config.toml
n_experts = 128
qk_norm = false
parallel_block = false
optimizer = "soap_variant"
max_steps = 6490
Below are experts of layer 5 (counted from 0) of a mixture-of-experts language model. Rows are named router (the router's row for the expert), gate (a neuron's input weights, with its number), up (a neuron's input weights, with its number) and show model dimensions 160-319. Each number is 128 + 24 x the weight over its row's rms, rounded and kept within 0 to 255.
After each expert's rows: "comes after" lists some tokens at least twice as common just before its tokens as in all text. This comes from a sample of Wikipedia text that the model never trained on. Tokens count by the router's weight.

# expert 32
router [158 104 118 120 105 141 157 156 120 158  93 145  87 156 108 129 104 100  91  97 165 127 109 159 153 146  90 115 111 128 136 135 139 132  98 154 174 148 162 157 140 127 155 103 148 146 159 122  99 150  99 114  88 178  99 101 175 101 111 112 120 133 104  89 137 150 143  88 137 126 151 136 123 127  92  90 135 109 147 136 100 165 131 118 127 139 153 132 155 136 103 153 144 170  97  79 114 150 111 138  97 165 121 165 120 159 135 137  95 113  93 162 116 161 135 139 104 138 133 105 142  81 139 143 144 122 131 134 132 173 123 133 106 151  78 137 149 153 121 147 129 129 135 118 122 114 141 128 155 184  96 106 137 120 125  99 139 128 141 122]
gate0 [121  95 123 136 160 105 125 111 143 129 127 117 177 150 117  64  95 122 154 173 137 136 117 126 125 163  91 142 151 126 168 130 144 190 120 169 175 170 161 143 152 103 178 105 116 120 147 109 104 132 135 139 145 147 106 133 117 120  98 111 120 137 115 104 118  91 124 139 161 173 190 112 118 127 111 147 125 139 147 193 131 115 132 127 117 124  92 147 163 134 119 133 110  84 132  83 137 130 128 147 102 162 111 127  84 149 187 119 135  83 102 132 140  99 142 127 138 153 156 121 136 110 138 120 148 134 124  99 107 123 112 124 118 120 108 167  94 147 132  96 108 149 169 104 102 176 106 152 184 111 110 196 137 133 140 117 119 144 147 123]
up0 [101  77 126 113 112 103 140 116  93 125  97 140  98 131 120 105 129 158 113 103 127 111  87  94  83 153 155 132 160 113 133 157 127 154 127 143 113 130 119 110 138 101 102 140 134 148 147  76 134 136 102 186 145 130 132 118 109 113 128 142 133 159 171 153 123 134 151 117 114 142 212 119 107 129 126 133  86 117  94 109  72 132  98 164 158 126 153 172 168 112 118 121 121 138 126 109 124 119 122 106  95 122 149 156 130 114 134 153 130 128 104 103 119 135 126 114 109 133 113 119 114 169 169 156 128 150 183  90 104 134 140 102 100  71 130 190 153 146  93 118 129 117  86 145 140 112 124 122 176 126 133 119 142  68 114 144  91 101 130 147]
comes after: " the", "\n", " (", ")", " was", " B"

# expert 16
router [135  88 160 122 118 104 135 168 144 170 144 165 121 148 138 101 121  97 114  81 139 133 108 149 146 152  92 112 109 120 130 125 153 153 131 121 151 147 156 148 130 118 159 122 102 134 146 115  93 180 106 128 104 158 110  92 169 108 117 135  99 153 137  87 139 147 157 100 151 121 129 142 173 121  89  97 130 116 142 118 125 166 139  97 142 130 160 147 128 111  95 170 101 161 138 108 107 140 109 110  94 143  89 129 116 157 134 123 107 142 108 160 150 115 164 137 102 126 140 109 114  90 130 148 142 130 135 141  80 162 141 120 139 137  62 170 143 153 135 149 122 119 131 132 108  98 118 117 139 182 136 127  95 140 100  98 122 102 149 141]
gate0 [158 138 163 146 122 134 106 109 177 100 147 175 155 164 177 109  92 106 131 145 179 115 137 135  94 131 101  97 118 142 101  85 106 116 156 108  99 143 144 129  94 139 135 118 120 121 154 152 130 127 152 122 104 116 140 128 154  95 100 123 145 110 117 118 148 105 135  86 152 176 131 127 128 144  93  99 158 131 179 119 147 124 124 108 141 157  97 145 143 161 143 130 150 143 145 132  94 107 136 123  85 145  89 146  94 131 102 119 108 130 135 119 157 149  88 144 100 105 161 143 143 132 151 184 138  96 163 119 149 145 146 169 104 108 101 100 105 129 126 150 135 141  98 127 126 124 125 152  93 131 153  99 136 137 100  88  80 125 114 115]
up0 [114 103 131 126 126  78 128 137 130 113 136 104 167 140 156 146 118 122 146 131 134  95 122 121  92 134 105 128 143 148 151 146 134  92 156 151 136 152 133 117 142 183 161 114 133  82  89 182 163 143 136 154 121 148 134 129 156 108 137  94 172  76 129  96 180  96 146 119 138 113 133 149  54 138  99 122 130  69 107 160  94 129 129  81 160 155 135 151 112 123 102 130  98 173  94 123 206 151 132 125 144 128 126 164 113 142 123 124 140 127 140 140 149 141 161 110 125 117 120 101 143 119  99 114 137 114 109 142 173 121 113 129 148 143 114 117 122 127 130  92 118 149 134 144 106 145 143 130 134 104 146  75 136 132 152 164 135 110 156 119]
comes after: "  ", " of", " in", "In", " to", " on"

# expert 82
router [143  94 169 124 124 100 122 165 150 160 131 157 123 147 142 104 122 101 105  82 132 137 120 153 142 162  93 136 100 115 131 124 157 149 138 117 151 150 160 140 138 114 162 138 103 135 140 111  84 185 108 123 108 158 100  90 168  97 124 133 109 150 159  88 129 147 141  92 154 135 133 126 151 128  94 102 129 110 138 123 130 168 149 102 162 121 165 145 127 103 113 163 106 152 141 109 105 142 105  94  91 142  82 134 114 153 121 118 104 140 100 150 149 127 168 148 108 122 154 108  98  92 130 130 163 116 127 134  85 164 127 112 148 140  57 156 142 162 145 154 127 125 123 130 115  96 123 109 140 165 132 139  92 140 113  98 125 102 160 133]
gate0 [153  82 111 140 136 140 145 162 131 118 128 141 178 137 146 134 149 115 124 140 134 143  95 142 113 132  93  69 150 166 141 140 141 161 106 125 125 152 163 157 109 140 129 115 103 142 230 100 124  96 142 129  80 165 145 120 140 145 101 107 129 147 124 109 112 139 158 117 121 148 121 173 129 114  91 139 158 169 127 112 127 151 107 133 142 132 130 153 109  80  86 106 110 149 144  96  67 161 114 121 144 158 117 124 121 100 143 106  99 132 174 156 137 138 132 152  78 109 124  75 135 104 104 135 170  93  87  97 127 127 102 124 115 126  94 144 110  67 113 122 133 160  87 131 133 128 113 132 150 105  99 110 134 157 141 127 144 110 138 142]
up0 [141 158 133  96 133 169 113 122 105 188 120 135 134 123 106 151 154 156 127 120 119 140 122 115 151  88 134 118 166 137 160 147 156 144 135 144 113  94  96 136 138 105  89 125 101 137 166 105 104  96 140 119 126 151 135 154 149 133 158  82 150  94  98 113  96 122 107  96 113 108 138 186 103 112  95 165 117 153 147 141  89 151 135 145  92 134 113 122  79 130 109  93 134  79 147 150 111 122 113  99 167 147 111 139 146 149 132 115 144 135 154 118 137  93 133 113 126 140 147 127  67  96 102  78 127 149 145 147  69  68  94 145 190  97 129 120 151 130 168 102 184 113 117 121 154 124 100 114 127 117 118 118 166 122 124 110  80 149  98 127]
comes after: "=", "  ", " of", "\n\n", "\n", " ="

# expert 96
router [136  88 163 131 127  84 139 178 132 169 124 157 111 129 153 106 118 101 120  96 132 136 129 147 140 137  94 125 103 110 113 134 156 145 133 118 150 153 157 127 121 115 132 123 120 136 139 127 108 174 103 131 115 160 105  90 163 105 107 142  97 126 152  80 142 160 148  84 149 129 136 135 156 135 110 113 127 122 146 113 110 170 134  97 163 115 132 129 132 120 105 167 108 156 139 106 100 147  99 113  88 146 105 135 113 156 117 127 107 162 110 170 151 114 149 148 106 128 157 103 121  96 134 147 149 127 140 151  89 160 139 102 151 151  61 152 137 159 112 130 124 113 134 121 113  88 138 126 165 176 122 128  95 146  92 106 130  98 161 126]
gate0 [136 106 116  84  86  88 188 157 126 128 110 153 132 117 110 146 150 112 119 112 142 145 133 140 116 131 114 135 162 133 105 130 132 140 188 121 117 148 190 144  98 110 133 128 125 114 165  71 128 117 109 124 101 157 114 103 148  86 110 149 151 142 110 122 101 141 117 119 112 152 120 104 135 121 115 133 171 159 101 153 129 141 108 110 143 112 142  91 117 125  94 111 130 114 145  94  85 150 133 152  79 115 106 111 169 114 119 127 121 173 119  82 150 100 113 108 133 129 152 127 134 132 134  90 150 144 131 161 109 137 138 141 100 145  99 119 138 108 128 133 161 124 124  97 126 125 138 136 124 169 132 115 111 128 120 116 179  80 112 149]
up0 [152 125 133 114 131 101 122 144 114 122  87 116  95 145 100 136  71 139 141 126 117 108 116 122 139 115 132 156 112 138  86 185 122 107 153 147 121 128 134  85 114 179 126 115 140 103 114 122 168 112 131 130 149 142  98 140 118 128 129 104  91 148 140 152  85 102 120  98 110 114  71 167 107 140 145 170  73 137 112 126 111 132 181 135 164 117 167 143 168 168 126 129  94  96 137 132 187  58 142 163 103 106 156 104 143  57 140 123 165 140 116 138  90 111  94 159 143 115 134 161 141 108 129 138 135 129 125 103 175 127 161 124  96 153 141 146 142 137 134 137 133 138 146 141  82 159 139 142 154 125  85 116 128 159 127 139 136 100 159 153]
comes after: "–", "-", ":", ".", "|", " 1"

# expert 26
router [144  98 156 134 136 100 137 167 143 170 147 172 120 149 149  95 127  96 116  88 145 133 105 153 141 144  91 121 101 104 135 119 145 161 131 113 152 148 153 148 130 121 153 135  97 130 145 117  89 187 109 127  96 160 107  86 175  99 110 131 113 142 144  86 132 141 145 102 146 132 126 145 156 134  92  97 133 117 139 126 126 168 141  93 151 124 165 144 139 110 100 169 106 151 139 103 106 135 107  90  88 142  89 137 111 156 132 127 109 130 108 161 146 120 162 138 115 126 157 103 105  96 127 146 144 134 133 146  85 156 125 107 150 143  56 161 138 166 135 136 115 111 131 135 108  87 126 110 142 171 133 142  83 137 113 105 121 105 150 140]
gate0 [182 125 140 123 129 140 142 138 167 102 142 128  67 126 125  94 123 106 114 157 127 128 139 128 143 105 110 154 125  95 135 133 124 103 139 139 119 149 134  95 181 152 131 102 116 117 139  77 143 139 127 167 135 162 134  60 138 134 124 124  97 174 132 117 158 119 117 125 133 137 142 138 111 134  60 121 156 107 128 169 110 126  71 130 117 164 105 143 129 116 135 139  95 102 121 122  56 132 119 192 100 152 105 109 142 133 120 154 123 130 135 109 101 118 124 142 133 158 135 128 144 112 141 131 141 132  88 117  70 141 102 164 121 111 111 108 138 158  90 100 135 117 145 117 103 114 130 105 143 112 122 132 147 137 102 140 115 121 136 143]
up0 [121 130 147  84 124 123 101 115  96 132 111 102 119 142 113 138 104 135  92  94 131 118 102 117  57 106 143 157  88 145  88 123  99 137 123 125 122 116 127 127 109 121 129 113 113 104 131 134 132 107 146  99 131 106  88 171 139 130  96  83 148 160 161 153  64 135 114 126 159 121  98 145 134 105 180  94 126 178 102 113 130 101 123 169 163 143 138 125  93 157 105 176  96 124 176 162 113 137  87 137 132 111 138 130 121  92 117 161 149  94 115 145 102 142 110  71 109 116 111 115 120 124 132 151 107 128 144  90 130 113 133 121 114 132 130  58 176 115 135 116 112  99 136 136 142 133 125 140 164 151 157  93  99 162 117  84 128  97 113 134]
comes after: "  ", " 0", ",", " of", " 1", " in"

# expert 111
router [119 132 123 134 162 130 154 164 102 137 116 167 129 129 109 107 146  97 111 116 156 145 144 133 128 115 100 122  95 127 112 154 133 152 165 144 175 143 166  98 135 167 120 103 144 139 134 112 153 159  88 106 102 169 126 103 155  91  99 135 100 152 117 145 111 154 138 108 128 179 139 167 146 107 114 110 156 144 144 119 126 144 134 133 160 132 168 132 122 115 126 162 117 140  97  90 150 133 129 107  98  98  91 126 108 155 169 127 125 149 122 164 136 140 135 131 106 145 126 112 135  67 120 132 149 142 126 177  62 109 122 154 158 126  78 122 139 150 120 152 148 122 141 109  96 110 115 142 125 143 129 126 124 156 123 148 130 116 173 114]
gate0 [149 117 137  95 120 113 152 118 124 109 124 116  99 135 139 174 137 121 184 110 130 126 166 125 146 137 143 126 138 124 155  91 150 127 140 120 117 129  99 144 104  91 118  79 140  81 137 130 124 103 130 142 162 124 165 105 157 123 117 119 111 126 148 150 104 136 147 123 105 125 160 154 169 150 137 138 134 125 203  90 100 113 126 102 118 196 134 127 134 136 145 137 115 146  71 116 153 140 137  86 161 134 112 180 124 169 162 108 151  84  64 113 138 140 122 125 131  98 145  95 112 116  96 173 129 123 186 118 136 152 142 102 143 144 121 152 126 117 143  91 107  97 119 157 114 164 104 146 150 123 127 144 116 151 162 151 116 142  93 119]
up0 [109  99 106 160 132 113 140 125 136 157 143 150 166 123 135  95 122 129 139 111  92 150 136 126  89 129 116 100 133 117 138 132 109  80  70  87 129 136 167 141 117 122 111 150 143 153 154 151  90 114 173 147 113 141 111 148 118 163 104 134 134 146 147 134 191 124 166  92 106 154 142  98 117 103 105 143 151 101  94 153 152 126 113 143 153  82 152 156 150 126 142  70 163 147 183 134 153 124 128 140 100 140 138 152 126 133 111 150 182 153 166 119 143 131 126 141 151 124 111 144 185 148 142 124 118 137  96 130 162 134 129 181 132 144 112 127 149 154  98 137 111 169 105 135 134  95 139 104 134 134 102 147 105 168  72 154 121 114 153 159]
comes after: " |", " (", "–", ";", " K", " N"

# expert 93
router [142 104 135 128 112 105 118 168 138 164 123 165 122 142 139 110 123  99 109  78 130 123 118 150 131 138  93 128  99 105 138 127 157 166 131 134 159 150 160 150 134 114 162 136 109 145 147 111  88 179 109 113 108 161 113  83 172 100 114 118 106 148 145  84 143 149 150 107 156 123 116 152 162 123  78  99 126 127 160 131 111 160 143  89 146 128 163 130 142 111 111 169 112 154 138 104 103 144 104 109 102 142  80 127 114 152 121 119 102 132 113 159 145 124 151 120  98 123 147 103 128  99 138 141 148 134 126 154  85 159 131 120 160 153  54 160 134 162 138 144 132 108 131 137 108 112 128 111 146 165 138 132  92 150 109 115 130 105 144 152]
gate0 [133 121 113 143 159 148 124 138 105 157  80 154 148 130 148 101 154 121 122 144 128 168 125 113 122  91 120 143 141  71 127 138 135 116 152 119 164 104  84 182 101 149 108 101 181 146 132 137 132 158 119 130 130 154 124 127 147 154 133 135 137 147 164  91 116 121 136 148 110 137 143 153  95 130 105 121 158 112 156 163  78 144 115 130 151  97  75 183 164 126 109 120 120 135 133 125 138 102 109  93 131 138 111 124 147 166 108 123 136  91 151  93 103 109 153 106 125 127 114 128 142 111 130  93 165  93 151 155 139 106 124 128 153 126 128 105 130 128 113 154 135 109 158  92 131 117  90 138 153  79 198 139 128 158 127 110  99 120 113 141]
up0 [127 108 125 104  61  97 106 130 165 115 122 119 144 126 214 155 129 142 155 117 160 152 101 135 128 114 116 129 105 127 163 125 113 163 130 112 113 151 134 141 126 139 109 128 107 118 119 181 111 118 161 139 114 127 146 138 130 116 111 129 125 114 162  86  70 131 112 162 143 137 144 135 110 128  66 129  92 154 178  65 139 107  90 141 143 118 143 105 158 147 120 128 129 135 106 112 132 160 131 139 125  96 135 143 155 121 155 149 108 107 152 131 119 134 106 135 150 117 185 108 108 101 134 132  93  72 120 153 120 144 121 108 125 156 125 119 123 163 132 120 121 188 166 144 141 115 111  92 136 102 118 139 101 125 126  97 137 131 134 146]
comes after: "  ", "-", " 0", " MPC", "%", "0"